config = dict(
    experts_per_token=2,
    d_shared_expert=0,
    balance_loss=0.0191,
    norm_eps=1e-06,
    attn_scale=0.125,
    init_std_qkv=0.0246,
    schedule='wsd',
)
Below are experts of layer 8 (counted from 0) of a mixture-of-experts language model. Rows are named router (the router's row for the expert), gate (a neuron's input weights, with its number), up (a neuron's input weights, with its number), down (a neuron's output weights, with its number) and show model dimensions 0-255. Each number is 500 + 50 x the weight over its row's rms, rounded and kept within 0 to 999. Numbers have three digits each.
After each expert's rows: "comes after" lists some tokens at least twice as common just before its tokens as in all text. This comes from a sample of Wikipedia text that the model never trained on. Tokens count by the router's weight.

# expert 1
router:559528572637487460534494491455571509494549495537519432462438554427430543502479534430504443561459620461488543493540388538461437462535514533464554502548565433434506580578493537526405481565537542433434507560586518484498520465474481480456523552519529432546453516540559479467439522530376523526484502546490424478528545497496478509493596487478502661444483438471440499454604507513468532472518436520463520454561550442401473504489407465529541549462539478458444484560520455503473534560511501461473508544608381593502593558419490471435466510578510465365432404508502431469463469516557454472526413476556502511491480545473480515492487462527470461461499540503518477423456457489610542497437427577431535495499531464562530525492477494494435574496495589518455474588564531471600559494399552
gate0:551436441468446531497487532647442533571463470486496578448434475545498498439466450514515425555448527545443521520532549437559553494464430556515450588506487496457476512480523511510406530482577551472466479583458466563370502538443464541497529458546569514528456458556455451582473445477529457491529476500479435413587538482458488467488543537480466528532488517516505543579473550520497412443463530470485584547487543431473541492469439499543494530511427439492567534537530504620526472498486513464588531485464454532397579492471478480526555505495504425510525535451472551464529522458628547589485561506498470578631480509451538523483594487512506472536413391473536529552548570582547603595562514529497536568468571423584558470419496505621478537502488489503463606594556522497568453616464580
up0:461545497545537414507480509399478513468537541471511485496583451493552508591435512517461544420517535518470508492456542535556482521576521498475534507465485509560440513468471470534481500527424378578463402522516640516594507376562506490468475602527434457423546414499564575461495500568513498454518522480520542565465545500452572457553529539536531486451438509441441492498542504436528529483494537460529429540416569524575480522472488488452448529488574506571495528448490544435486459566622513457529493485468439495566357514467461573473431459507485461524541451532569451569504462432455600452552392477518412454450520365483400490559498574491487504493504568537548442417390531456511361456527580481581547454565400470481510466560459497430520445526553499584487526489523467549485482498477481
down0:596505430524531457429570542494471471462527582538613532502440419438515407381532551547433448434518501489444389486506488561607614556408578523502599512619494517516513542497534473487430524512504472492530457554476494445505544481548378504491554503535474477403522484489554504492510525572553425620532534444553475472537546490508528524610506539497458503467430563509480409508555573444523441440429429510499504480428564518502508504527488489450553581390591495518560579515454409483478513496467509517596501417440449531453570497504491420563541477523438496467584446538543476431465549494525493445573581549445503391509411452513447537535483448523469483428490552478459440454497532497453476486515505478540401525553592529520511557440561503501569486474547491534511497478554500512469493565422589
comes after: " (", " \"", ".\n\n", "\n\n", "==", "E"

# expert 13
router:496482595558449526474492522546548508526591401562609477423540498497483617429443538490501403409570526525502548540459526548559454416512522545516549517490490534473533545548630439473442438572526532436475555551531584481486539568469349421497498549409477508455478506550535502554574505412445515517562474423522462556569453526501530460447509504497534558465385446507419423431516413477390539467596551475471420443561547442474531480476479486437509447505512464389480502544512458409498530496465616493410518475574460482513471516473508438436522523513488493531471473500494515490487501597459470467539465513554492402443552547497592524457466500548549480472463483483552516479484496430432408494528521546423482435550581487549493538594490499427484535499375518535460478535459499479408557491439535
gate1:513516447508453559590402620418564578535449500497547483519503453490433501526498466486472351491541460547431541576450533517575575507492517564542413527538496575507558470511590441517552568513472553606454417497429505485490503537507506471462482552555501520521503458589440464525510463500473476510470450534498535540555497484535500501498523509514455497504463515441358566530500582408460563477556494417507435530464550402524587359500514554529494560443559563465570521478499548501550441561585593522407525409540435552467538489529528492546556553544430413593446427517532522493511482500442550462531479547491472503550535491393530534468473475502521493444550425467446495458490451444456470470446531532416603478569445591490477515481530535450506411532552431523442496562568390486389520490526486
up1:556559427514525412472586436548489498527552515486545468535512442505481582585480511476555597513589502508543561374527476506419428507550513423448510458446414466475457530575495482466448469452479457450448519429507458478526500674466551553601525533507534564526507471423529542505445502546525544470494455420481432532451493516480523449447527475447507438462564548572621442557573439471521500534434518532454594473519482550442459614481468484531577427502529449613477540495456510466577418497398468483462435550364478473542442546499525527558476451496539548531550499478469534540483521531520503487473512382531540427435501445550500434493499511470526459509486565545599454557446480617496522484526493494593515516443550431536570592571476533489428535452430494524480531448529608492547476464459456
down1:581552558511466458486478491494491496552461563550452492498538463545463522493561651414527428507548457373442456580453521523518585563549565540408511496476459499426463442596541478547461605544470485452550562550513545438489492466507475548444491528509422492546444468509437511476479560499468373508554426598530536467494459547456573504493507449417565525439506536507527497427474474492521436422577611590489524527478512447559515469559558518478570489606497549482473567431510559505502390589406473446529510460533585529504484549545521524402544563525534440553460417432531464482500463494524503517514530540517560503451501529534574453517512510494526456545434522429537436381542393577456454495464565558484454488509497466544551445535542505525559528532473528583554504531653499473558455454447566
comes after: ",", " and", "s", ")", " well", " such"

# expert 0
router:475565566544451482609457503504546537532544490496535469510464482525566616375493469481516479517563523417477472519419483557525430477533568591498498542529502512397488548517572451528516427579486473405489533480560509511543502424443467437408492552546490558463535544509486453532510459524447506586537518476443452480549555546449470478405519516486497590506418462528491503501501470541380464492578405457468534497553627460460420503495485484472553422454560452433437479510550511499512499595492457501472459512549519563461554503423561556527462444594511582487469419463483489544497416547431407552569544616566529468486542621442553538466595497607470481440408428508474487458477532575518467524499523521501548538447511452546553532482465454454431509394417588538495532536541596446468474520476559
gate0:485503557561392497489441566525516458495526601499516510455502489433501438450499497389434348466501618481504425456461450509496517468462544483542529615534500502613442571435427517441500457473552523477488480449475557526588526459546488500451535601465424458466502452458517582467460490476483424544493491400509461603555455533504593532464592486500488485407519486397453529490472464481507580464424523566464481439509512401498572470498454472550480476530578500520517473524583565586507462427550540477623513485373460462497508399508518544469420450472480441460470517561510520493470555448578502584504454459421538497529482528455608566534520460356573439601564447521491533456468615477516502493477539554494557553539537439480509532460496489542476479482436467490480489454459562457478474472513474
up0:638449548553426476477408542476553466554458527466455572468561552570458401507532580592537485575527425458469543541535545514537422539592457467513613501483563479526467471470518498513487551477512567488531486477414468549556594516533474492554574549462507458471397417410499500465408495519464457444527467542513431512487482501520533537547558392465415527526477502496447562471550485426510458429542520671414519480530530448525476503551471601493546532511491490507447482452547461540504453496494508457411467492466514539506568500508547471470580489539400533477450501525464520376555441461508473496500528456531497443460437552492496492464575576415522509534579472507564460443574575552519539591484520548539436426513529483416473538412377480379497518410496583544464449549461536482500428511501505
down0:524500485531403506536529571471491482507413464574565476524505515512471518425522473530488462487477422548554501382570473483499419523579461502543501541454573527595489406393450508562491608470493501501584565442423556411451445471471566499509564553429501529490540532476504561484474455501527548465512472534441517519471525493508533536469417472413503572579373482424420576508558506544481530390484535510422518527456446474353484478526463479510437548506539473504491442455429460486458581483499484555489429511469455556430514417455479563500457464567451450535552537514488480522502551463451424527458553513567561538543513429612545487577557486464498482473514445605612487544533508481460505511523482543478531530460543533433517404541540487410488493444474519471564557603479370494617608534538563
comes after: " |\n", "\n", "0", ")", "1", "2"

# expert 7
router:503516495522485496519498479533508482603485422593562486403592537514513585464514495456509490474523535520506559473505458522469458472552528540469481519521458481397600537572509502467531559481558490485494515524635555482538504487429483471421527509476488496426481433546453455506512542499500538533534567514511522481599512516484555427426599533497591572533448386582425391454557370456450433512529404554438487402555485471399526470457411441502510492444552489466492495535597446446460555550462506467409499474502487483455556554485467569519472483553505480530463435571478410539515487537563483560457472585495492480443440544374580485434527447523542417425476431477521417428476536410501478480485504477536464534557584406527479442505440469470431570426495561531464527584541524487539579437414573
gate0:493508488453449561455479530515472544514377424450474517547450520427508578649584481494473446447439507536624521401513413521515422526507504526461499566496458519475466531545494544544509477520407505485494561534513499498602552482496562482581450452547469547535522394542528479507563451461514493562574498544452423523462507423515444467494488553532514447528564638493497443509495482419471553568544494522518501415495511408569524509483452483478390410525522541486472606419586477494442447430541505508429578534418505429413592454506469539564481487570514523470479467437495530517430563525568562535583468552559554526551509534476546473460534470457547454346452431430504485409498507492503585470523484486498445556481505500567547464456546499570450495559530432476437517620463518449515508546406488
up0:579535510422532504532629444503521446573500587514492532437504478504490374337453527556529542557577472500422509635406567406504554458497534432444557527522509489504522485363523556505492474413466496489542513510467542512527500587537467533513517520589528547531552576553489495471485496542397462446470459504580536531494432571501521557552463527413474419440489388547406472511507649516433518499467444499483523552466517459543501515556455505471466552424481391430510364559555522505522455551486519470585439469533537557547488517500510464513495448466503547533466561588568535493571486507451518504502450509476553469480522465469483546497488498547450549613480507538524566547488501552472504516446543484529573398463515477428502561532543537517561470539535512408472518366509558522461497478585488
down0:481401586507470393500558455464501535489491433483454436480429476521454438567586508434429484487529387511569475460511459536415433431517432571485451509502480494502479366539456542514522518436456463456461566386576470472588532532555488554578511448557503550475511439566453570497482608530593429463559462415413531442463419455523441509483513498462401490501496463518453456552450486521558443542571463531598519414478417449532533522543498475454472524482499536537555569504560485527446517480530472454505532590519537416565485496618471579517446572475499470436472508539432452500526564575516515519570461522484427587527456560451559492597555468606608535506554485429506525484464512566455589473508574492542460598538512497539464494554476513466498484518457593572490563492571506491546522455459503
comes after: ".", " ", " (", "′", "°", "–"

# expert 29
router:483530528554505413531515478486540486541506450517512447515454411466464556530476569459528488485564574479509462521443472522545446549572570531441416503563510513500514592485521568401458511544533490427447520632517504527571553416486490521429495584516455475487559548603445499497488512515433505507557593578557474529547491494534522466475513520519435487590428501493457504444574500499368588445516522428482560477591530495485496541514477454514510490431548379381450546583575442445503560463484546502491498515531485515574579609408474435565480378546651501519511485467516509508512528490474462458512430560566499495418470558408490581443459535537542368456508389427488495531455533547483487551567476515475480495423498513480520491555376517481479520442428477509435576581495527434515464513505551
gate0:468470440389530467525498566485616483474578586493496537539458501411416481481535537420488525513518507473640456545449454562598505453552515493497529546476487483502573541544437498448459566528482477506544458510471450581530552533517519522482545438586526502538522384471572518474540559378461502568518452496526478429548450497561480502514485517550463482430438494547491467473444457522513511457500512542530530440607359538434507591548478512559469377466529442467450517471416469432493511512420518515491417551553473491521460581527448502495495519496546553546515516582460462487510439461516583467446366399550513551363454435445502449436555518538471528527545433572503476528571478483395535472441399562503497604446450531596473469500473524469482380444482520455467460581458493452521478524489469
up0:466570527542384559559520541529551531548603614526520507483514547568525582550514475411493456471556557556511468577561528563431469583466485494523547537452506557508557447475509508540547509494526485509541558525410426537535490500494492487461484462433517541369517351459468540581465577505614502522515467497486579497522511488519498498483341432549454554494509430595512527570426416489557462578552528496482424553471537526443552522509558527525385472471470573567419527482429425491489575507575547412528474533556547457492520534551456468505490503512587496548494433492530508474561444440509594597424483429494503570495530529523478417469532512522442546520566570493461527548516508433470452546420506593520545561535462463553488510564517500644533523536500510488442494495524531483441492524605422
down0:544401481468512482480484499611580598404459474442558559551485488479486484611477450503556484540511534508541538453471569425504465526461496434491545563416476411557485504485420511541445365544555517439505473532505511512520553516578499515508485433487478487539516506460623501417566587477445536492539588510518476528550575434596490575495475538461436596610554495517441511482455495494500526522536557522486464534517565499465459489574473550468464553501461537399408577447536607426517462496520522559451603499499557545504474570489546481432450433526434553482531491491433487550633561467506528508489561479481471459501452549497462600582572437487587595522466501547472533477570630455499478505593480451495514510513514549562498420581494488453431446470528611531422506557554544490488490435500475
comes after: " the", " of", " in", ",", ":", " and"

# expert 23
router:590502585499487484606529476511529518550579424534522520504498495509493540490469606468659398451601609634570468487468494518523399453511446524525423523588500500411535574509542527501430482496515478503476476556548450580559510429484492467456502486543474484461491495566501474436468463450461532540600559514558460527543554484402565491474491491550500572482487531466446453442597515596426555492522514512487513459571502501418510486544422439514567455472455451439497558586501501429530496482386535550400566434531432584526552470499475451454473399537463541505503470593533499438455469586502492391483471532478570460450482591452461591505541561472511511426484494460542521500541475496429449454503559597483472512602534432599489467528468474468444506484452566523446521577514549541448506475474519
gate0:466479394522474474455560434509563502408513461535450486492488519545414475535533472441540478534458469498464457554466570498471510432458460458424504461442500523547495434518557440498467479459624593539473512470573437498471454499436544492423485494436370518531488449582447547517534469469497498583472548488463522464503545458629469525536440527449494516569501469487411543404585461448447529495569533499524429558484487502458481409552404584399532457552655437481465497414507486574514509462531523520472488439495407564604478542463450528572538577557547459476452510553485514510453470451485513460464468500451497454562539493557493499456548590485590548587555607549561497467547559386406505418402542486467461491481468468540498521433559462444433486430473492491506603529530467489545459559479418
up0:518485577502521549560516515510454472587522557385534545509545531456524519479471524523548472500528499484547477426582405480560532543529502513564520554539480477497485459486451559432516518514370428450553502514424587524506532524518490492595476494558562426466539487429463425519460519540521495398475506465469557556517431469459573495481500477482540460405540496482534483546458503519532464522463422473503569392492554484533471595402551429595439559465413602578592552579514471410521520521483516439539468564489607380404559407502531501500464478474460539543487507458488426470529511575527527546531499504491524568444499480498538483595424447545423441390486413447425503601458474560617478546562477523547553528504505510470509463581495519581540468586553515473417410507485564489461532449538586
down0:487458471570550508555520419546534497474529479514512497567503462459488520581480538485558417484523408513484480587533492520514581514564490508484501461415510519464531460451609507470444421520505487531513484380517523594477532509498519432553580479537413520442487519510562439506470440607581586451535481513459433532529494492446463595541439502558486548565510507431595505448580520564596462535433514534533465514452488558477455506480552476579527553466444537477507473540524457558628457516358452453468459580533495523466423509448497443627527534539476591558486523527397536575520549438524504465576523555473548570488506517413516483510538548554474539524473435461507557542437504512479464447465406568486485512485468525604598516448520438454484505555591568426617446567454491464401618518522531
comes after: " ", " (", " |", "–", "|", ";"

# expert 27
router:470514628548515471611486488547596433531549474502469508368474526480488520451439518493489467397528478559458463514511507604520528476455593520447485487580351427411480575529520506399467520562552483483408545522517576551595588493430461455415473526453491526471525477507467442524539524560430494563593496588499473504561565593493554450384501504541516583459459445537469429473461549505454559561492445534457478419518554473474476459446490432483532441445481579542473500567464472418496527590458544511452503510513498503462489504393541516552447498536561521500469468534494362513502349455532458490603356505534495446488547589501429573495527481483578507437409510479506480491562516529544478506527479513453486506463506471536467507489515498441505505515497567516499595575488527438436540501465526
gate0:536516621473514525452510510602517505584452538509481488462507553550555512500440540544492514450511523589506444515489462456486468443585549445442513437568456528545584478445430487435516522526456400560474627513491426517526597495554386492423501490550528536514545501425472548534431485508521505538437504481439428565466466555488598469462466585540529388440421511504348535487519537497532468518451516569507573375541590470442478487479447479544564596557544506578489546527529550590550547426532470508567488506480485461461559488471568520509472453538427554452494532440469415423576514481476473440476471467390555470503532557564424483493548559451441451442459576444375491552503508518508558510523488448507464545540505443457627473520509493472526483554402477468476571500458538490537563451431473
up0:439498372519397445528488512466373478466493488499414598503517492456519466459563547529547518557507445508454457461530530457546559498514477494554588580530483525542500511503610506552429550538553557622503503537559542479463479520386497487477475471533523528465425454439451492505493504524415532482531383515605469453462438513496390491466564481517469561521549398602539500613386430518469524457512496488464506619382452478523440470538468547468481413442419513393534425489454426471525525529472462515510535517456481502494471506607458454460605582499441548515506504571569557586479432557420546391501510438618369539549454460477516456564524457588519493482555475533533483489528451525452522472504451526507478469578477514520530455515465537486489494469502530534577504516521452486487527520469566
down0:478519555529576546465590499613567473527464438566525539455565544477484552455469574471508418404540493432538462431489437375524518535545528440566393375494458480450507475489577413470495514490532552471444459440496457425573519532542442634575554492521443470457486548429497527552482512558501448563539552487420469519525491546434499532531561427421484444478584435455458439496468492427463525413491530577520442508460567477515506573486581509446540585516517494498431542495509469444517574544508590440462506540492454508503527529482476445467442487436464539483581463343528504519626537438447531488465413515465507499458533580556523513459468524503496580464440537490542470505371460552428520451477496587498482504536474441516489460546536460474516644483546502542418458534501453531543450494475426
comes after: " of", " in", " is", " the", " for", " as"

# expert 8
router:507571595566500465509505515488489482575587482553503449504455509444485491472555486531505470463536547568543457481419400595511467476471525489469496544490430500457563603511503535437542514558506466523528577576541447466503486485490481390462555525471532549443500549552497493475504491449464441534502541414496542570549565482506588384453544487527548593559418503497439420457501422562459510487490425509374534481456502456432552484368433472496455441373583485509512478531511470491594602583502522423411452465492467509526559476433508505514424516552463481457471474564561493467400451593523429482553469594501463517542521581553486554478486433535429552421505471455498496439559501438590481527509514494378523548505585396526554500506467418459425473512403562486449537598540537457550531476505528
gate0:480534503512495455457442522548402498542517523453622488525483451541475421389518531371570504470467442414551498592504450435532437511477501406552587509615490511558423505550489483548439539502542516530455467561489460530426499507469457538522443574480529538478496481553458568545557474513547532474455512448501549460548432510491474601498476440539440542513509496545519611425453534463502541510486557511476577491477513518524492549531545568416575607554517479494511588521517453564537448390466531559535596453510469481525473504596494475465566606529453483504529510435435577544495455454552585538544503556395443450456474437484497421459505430507436468616474545498525474499518497524446519368481541581488420464509569587420584472442588430551457497436435535489524495491541518411490554497470424
up0:540412491439529479556511505470552529464618480477450474495566503473534567582439544534502458569542643544451580421525503609502581433485464535488405419379526455468443477468459461404541517525514478502475547400496561507503568475482534573431509460429499471502429546445522375423459540456461448477604532481478483501493512491522430467486503503458598468510581520487489489518478448543501461506484467428524486520444489544464484470542508386569396507414524493447482406525477531535484570514497542401437495557434437509496500471470439512564478433482521496505443508527635540482528485490459442527526503508539528547451542624429396574512546512504507478456570468485530505473433517521547457570505434457462473518488491355583474501575434560471577495450521492424486504522454535504528391411562530
down0:462554551541535553434467524456500453461458549481503546529426568523524567390535406557510478549483426517494525575463542532466483512471570511453404537518576475502457561502477491546545415413493534561476488489565466505402475512485448453597462446459426486494478481528493483505528490558530544448528443400473518470489538524493431441570524518516454446481443552410503622511501656452535479476548549475521541445560547533631534654467462504416450442543475486468554552536523406538526492502504541557481499465479514519470520471468432538485533444610560545427451488570493446491464496564454551517509557509360493525488518443544523499490434479558427516449481548593495526448470447508450532478462553589557528406535534581393429571432533422460562538403516466471400425483492452545490481538471483
comes after: " ", "–", "201", "200", " was", "202"

# expert 31
router:510520492604597427561520490537562525524465418532516434493523519488566549497479590432531449425539576588571411479514477524554415477464557534417491531546475495399514531458578449526455481535512486484521574574460428509536488548437411429500455556466458479459565585582489477497436494441497504496603572512537497449522505587456492557477470477510468603454407530589452465463506585550489465504530563489477534520584533489406504470507441483516537422524460485533515536609565377393616486422378518535410492459583463479522562561486517489577468437535520598472479481528500470495475507503594513524516445508507548523472494567533508550464488449527485446496454449455416474471385481476493496437533446468424477559535503434571520495550422500418518551543507602544440543595464504524497511481539532
gate0:543477443524489472500586554510523503582458510384469470460472479463473437463549572532538520407504446524464465479561411485498516511573513507507420447539488564471524458502549510498412600609441427515451583544529370496502561464490417439504520600399538378482458473469355579512489506510477567406545540410494506484515570407485509587512490561505544558423506496496612474449473480551413494568419614533491446502429460492451577509499531514534646604624451475512453434494547512454422496433459460552493511448502483429501528512556550511520550557556511542483516549568508550434467481471517560482482518518555534442535461592502505444510560554453567458443523477473518565500452504523540399487515450542507450500473562519435529543454504567490494481486557534537486508529466555504470550586531492
up0:543465425548498467479532579536493541534472422430473494523482414555655540529493562539573489532583465554509494508529485498512599555505495519537447492517549531460515501547484507527471537657453501476498520590575399468465489532570521522491544573494505520438556533398389580520507482536441600382532531387587564495504474482458478613497528511491563494491404454486535500498468407524549521516490530492508488509410447571428454509487495530608502563539540486551483414584472483428531488498485477534457569471458529500492555536477482489514506558545419503494439551529505510442404452410554578487495471587516496521501528547455454459531566596475566490444576494423548491581436465522484539444511438563470413467487507488405562416465458544475526487528516528555469484485483526527539630552632451
down0:471564538540565375532415460446499466535552474516466570484449441559490521561540449538517503481566448457460573451678572482535576491562500522484544610472519510529433448454517474411497520444541575448556510547550496492449613481551538470398515463509486509559577451473539418462500490508536497510552528438501452544462538517527483458555550621529488413509417433521471565563466533537523573490467500469579560497482495513616399507490523515435578473514560470492489354585472419475476580520515410580486489508477522428523473447447445479472444442475485562456524520550613556569479480538491495509580450539583467471549537408455565479478417518454526482521539605474510452489465381577511537454525498566451433516505506577498481500470451475525512534459547575463532486601494502533492519548511533
comes after: " |", "|", ";", ",", ":", " in"

# expert 28
router:485569517544478409529508477560566505532541473564495508581566475500490565448447530495608490445631554500478473438500453502505530494483558562500451532591551444439510560539602493494536542572514515385432492514494538506466568517487498458496443527508427529532553469529444478427502455475506486481526535507438499487472532525525560523454547460525558521441436524548424458469612470550509427444591461556449506367425506515460562441526459412518521468561435454482503519555531503431542566526478542422417455443533441523493540581478568502582479420534470440431484412515481471507402476588438410504521497567519477535450537519437496565464547437438392483386501517444499443510479571544557461426558484481444499473492581434530583574520495465474463546548469612467427572509537500474485423488550648
gate0:464426455559409488468502536477477435523556494489526487432558493496499494497582495564488461529459516579473495562456494524519510564474473462510461489491544522480470457465537527440425430483475486455545476485439431440544574492508482427384451563540490562556504501499510543514409514555556630569550452467541460501596511504500536521487445504472495429460494552549627423508511401522482567464525534474502415508501489400590536521598402480477476486481487447532426463522461526475453465537530507532559483439452361448416510581532543557508454469425505615525535554529546538541488539480531509559489415445533428487364544570378475561479481506428444531461509588405578585505481548418577512486535479374509542513575522471470526572493521419403572552542487473531461520459554525506487431455496411
up0:459520433429527563511399514514539548437420493573503539447553437553537563444508537521542565549497495472464443495493566491534484461553483395476465541530444519480421476466489535548471430503539534473605609492529490496460488480457464391453546543515565600614530516454436398518436429452564554486395477488497527449526478489498569371453549497489550446597525408505549460411477487396511445503531506521571465410530540491565456556567418510490445594535554497499549483605515385554506493579486544542434472492436478553580397513429531526441488447516505489529460482586397481517514546508503493429423478508544464547474516504511491533517519562438459396423465514500530444496569476506577457510474499411445508481488556472412514540479491486565529473571459408474436538435445523589510463475535482
down0:456483509487552538480515550506451509598513382535493588455548440602507541509563543534427530396520518454482518436479464579525452588543484432545516515532451490589524547437540489467466467520459551485555427466498481446511521436487454508436548529471473480498451471463464493466491515499503457503607478462603507571467304525549394590483476510465489412555516480513569509533538571522568400510541431503472434504535492501529531528582515524503592488597506529494530503540527536534544547549490432424543522543439528513559478445547544418501440525549482543438476520577495433444588474493525471515594565437506428484513407520512474442499524481600499580499451529519477534428470558528412506589560547493519428375540450510461458471622442582467538479558491401593499529547602507479503530463534517
comes after: "\n", ".\n\n", ")\n", " |\n", "\n\n", " |\n\n"

# expert 6
router:520536605518475409503445498455527457548520522554507537530479514470462564469461560473598480496545434529482493453492456535536457461456559492455434504504455464446499498480505516419461490544498460476393607603525570488518548402532417469426512498476473541461504504510435436526480527574472355564512506504552490434579530519496511448445506462514573494511409519557471512446457492485480541467524459464468493421525568475404522494458453524455580520506523463428447598554488464462506576577356558404436500487513465475512595491386508496560475471554555631472451413507489560547455475527584517498548483535612538407480456488468470625496581477509435473463462435441444520410435504488498432507597509515466523504522474404495533583541465546487384570420493579574510561538519517535458473444486522
gate0:459498578487531476405479470482479527535577529567492536464478453527485496514429477528536485518492475432523536447576544539460546415438456498445566519499375512539507409506449461445544446536494463508435485507499560518497553464430562586441536396464500531528447509579413527455450488562504471450503519537485287511568557570445478526540635497529374482428572538513547484489537440442498522492501398463452535501470516540506441488482398539497491590553540544483613530511611483469491536410461573551538501498548464485569481483483475434511481439470610527532444481510489515554550485542440531487354462461580488450423468469425465456503414507535539479512420525569493380581449542489498479513461525530488474561433531563474510516444389491557520497519475507485474589519502462479497551585460488
up0:515402534550520514533484514511505464424440503466456530492481485564464491566482527552509600480444502489433470511498546565443528558557508584542536500470540540577549504431435540635564530483510434483480495553531544578539516500445584471535581479466476538519438661446432534485533436515389475555551491578522453603466517551461541523395510530536426414563536386533485459374522459619503477461498441453495455456535506482546483494459476546481588473481510447502501490418459575576422415573529539486516470566495533479502477525549474532525529551542482419496525490472445424463493478563497514593563607491509439488519568513406494470458617445508495617598532485512467439589533490453514481501468450506563483528531542496491530494516513491519444481402425579493407459463461533513411524452576430
down0:478558505515570594499492604566488467521448500497504509494515528486459433472466521583462492521454537550488492523589498454483505410477440460504474500469526493545495424536585537503505510555468528501474534516528481552440511441555485543467509494417429480457499462444484462505592502540495440500569408428513513522587438427511339466469517524583571518540489478477417543491448422520555567507493554565466425424450439609422490453513459436592402425504543449457458509420569519526432468450608507514484548528504512462558546557498551505599522499531492492524496536461460429491526495404543506480498461490471501521559516416526409461604445553492434463596545453399516528456588569540521526501455482530444476486510500538511469549383428447447583408533521401547505427606429586440524564397486516
comes after: " of", " in", " at", " to", " on", "."

# expert 20
router:467518543529421418566509515447543542584487401526493402399556536440513552394525552466574425398491504467602553476481463525571513508561528511438543480580540463413568587506488503428519503552502474473432536545531533555488553457476495410440539572526498484484514478472502491486515437474417492475553514416556546571500555570389521436434546529509489541532534425548441477399581467440422478432497558551497436427559564506451587555412456513486493534462524459436484542521540407417556502540458501499478553530543443502551546496511597417571525493515604501493484497504511539485471394487521425491475507521594553533466452513549486547542567486526559478456443420442526368459509455488441532491561467542460523506559526487591424543562487498421439554495476540540447540533466570453505584432471535
gate1:526562460497544489517429475446523595510464500577494496522494605469631521501410524574535415526462581443568428455538589499539620480502545515470476442471446432476561503508400472572555404548502474479447471473501562564508464566375462510587477462530454475555482495562486507475522531429476554461576573433513444557385424501484545527489481533540491554403484590476382456453558494484434512556475555501529560488556444460483543548474461445475564466568530446516391517513488546425481526467457498483494514411450544504557531479553487437597420537458409516475571574487482528448512433458609459418565458481475420525474567505550466538535546549546468486500545512579492486534519553507542494522573526591503434581465489608497536429503502505494512485513461475603511540429468536527562469582514500
up1:522511429467515519573508591467486548470540443418530499502505447512485463428619529579425571530443497560548453520496479498541492502481527501516501453479469510443516515417609473587539478543517529565586484487554494472554501475453549445422419522556557502450481499536450474424570577563517620468501462484490502496556540464533535540451547503599491482599512459553472520422457513578500403483523558505480524496457524514459470432552475563558460544440525468501352677473467434457471580534535471410521432402490515576494464525468387473593465534597530490554511482447481426413541514438520435563507473461451528496520363456568467508489495438494502604594447476542547461495486606501419495515486517419526400533503480502521450462476544546564508512533486554517509526455505446465505402549549500
down1:551487476389508600378525494491471458672478425554425542454412517553514480498405490616536579495471512449468474511488438567457429544542543471512481495553457538501557450473541498491535494441412509417497434503435548535530489604544550512474514537506536447611499480566439471502510500503463447562476491456535470515469529558596544460537475552436512458496465450425477435476497507477451448514414510476382495597475517538462509487498554519517525484465493542557562487578469545513523464547494514425471575517546438562519602489491406517412437540509490493512522541467508527506561429547550475480481510400573440578384565561538541512463506493661564465543534442534461534590482525615522521540425493479469558509406492517461440470515493494504438526438427519485454511408432463443431478445510530
comes after: " |", ",", " the", "-", ":", " of"

# expert 9
router:503523514525551378588551441495506542478459464530544479517445522411503554489498507438533446414543533503448524471458596494542435433538536424462436529523424512453553597438592587449462480546505440458446482566556505550561532481502430477432477541435417433509525494542434505465577502551453410586534480461511417448501558530539518528530532537548495495554380475537438485430557409539427580433625547512400518479557627416498487437576464487504504470488524464479435429485504532385532493556433502503476433484464414478469537475451566498512530449546571509558485468457509434551476495492476426505493468570595492487498501497524468556475544464553463444402447456464480436384455577413518539535605492456481465461561511441505468437500471406510482541491430506448435495559520540509560497459468566
gate0:453455449459447502513530501446563454496593587489472494457457374484494439504442526467515499534418462487561465517507492489587461494484428425521481496438551542430503603449452497489594431516536514458449592487532443469547433496519619445551562540479536558483426492503550531458457487408559517502491481497441508493509480490597508512445504439529610478474504478518521537512596428420472523392451587511594515423483539378522518465574512473533461484561500495460519524525537529492456518401516544554490473513525411429523576437534493523488544571492475438496532573491354469490439535475388578377480447530508520566588468584513438548521527603544602545472492488495523534551459496555533559567546529449463553443487508538533456532517524397493531507536512506452473474519442474537464401582427611
up0:492520526471584524477425505465466538515536541472469509462472446596490497485562522541491477519371445502528567498505433542484490471488528499493492505462437510472591447564484477418658507441551502502524486556465417539565488453495616551555532457500546519537542491484541580506408472457534517534434502499538577476609519452513455519411532441483496539530433530500469476549537515374478479502393545478535438548515504479428543443481488488460392456503496469486523528469468523523462439588628478521505558438555521464436460541435497503508494611508413508511450557401503471450452533557513527515538422412460520513484420562481439485512470511544443553594491543469555564532449420557491479368417524439442519498516660451525401502467497486440525586460598494533555466520419550533549486566420570
down0:509487479527500486461510490529483547472430527480587377599527477430493580441504484493520541579444527468525523484556532469545564481552523464499565516415544584522474416416507521542532461421581502517451424438521429492534522480521600472463520506514468507498501622523514442441524478511472513470479499496424520474440521501508510482507404564520444518439560468466535500414535445510524448453513532456467486453551566428578473607579542482445428558441575478510527535523586607494469517475458583478442579423493483519584555524462557501416541534580550534452592451434561528505521463586532525472543420539585466541534471439547592518410553456529504532462526480535565547417437554522522439456473549495375487475504425458482423396553481578469522550537526503383443522613418537496585427525505519
comes after: " the", " a", "-", " and", "'s", "=="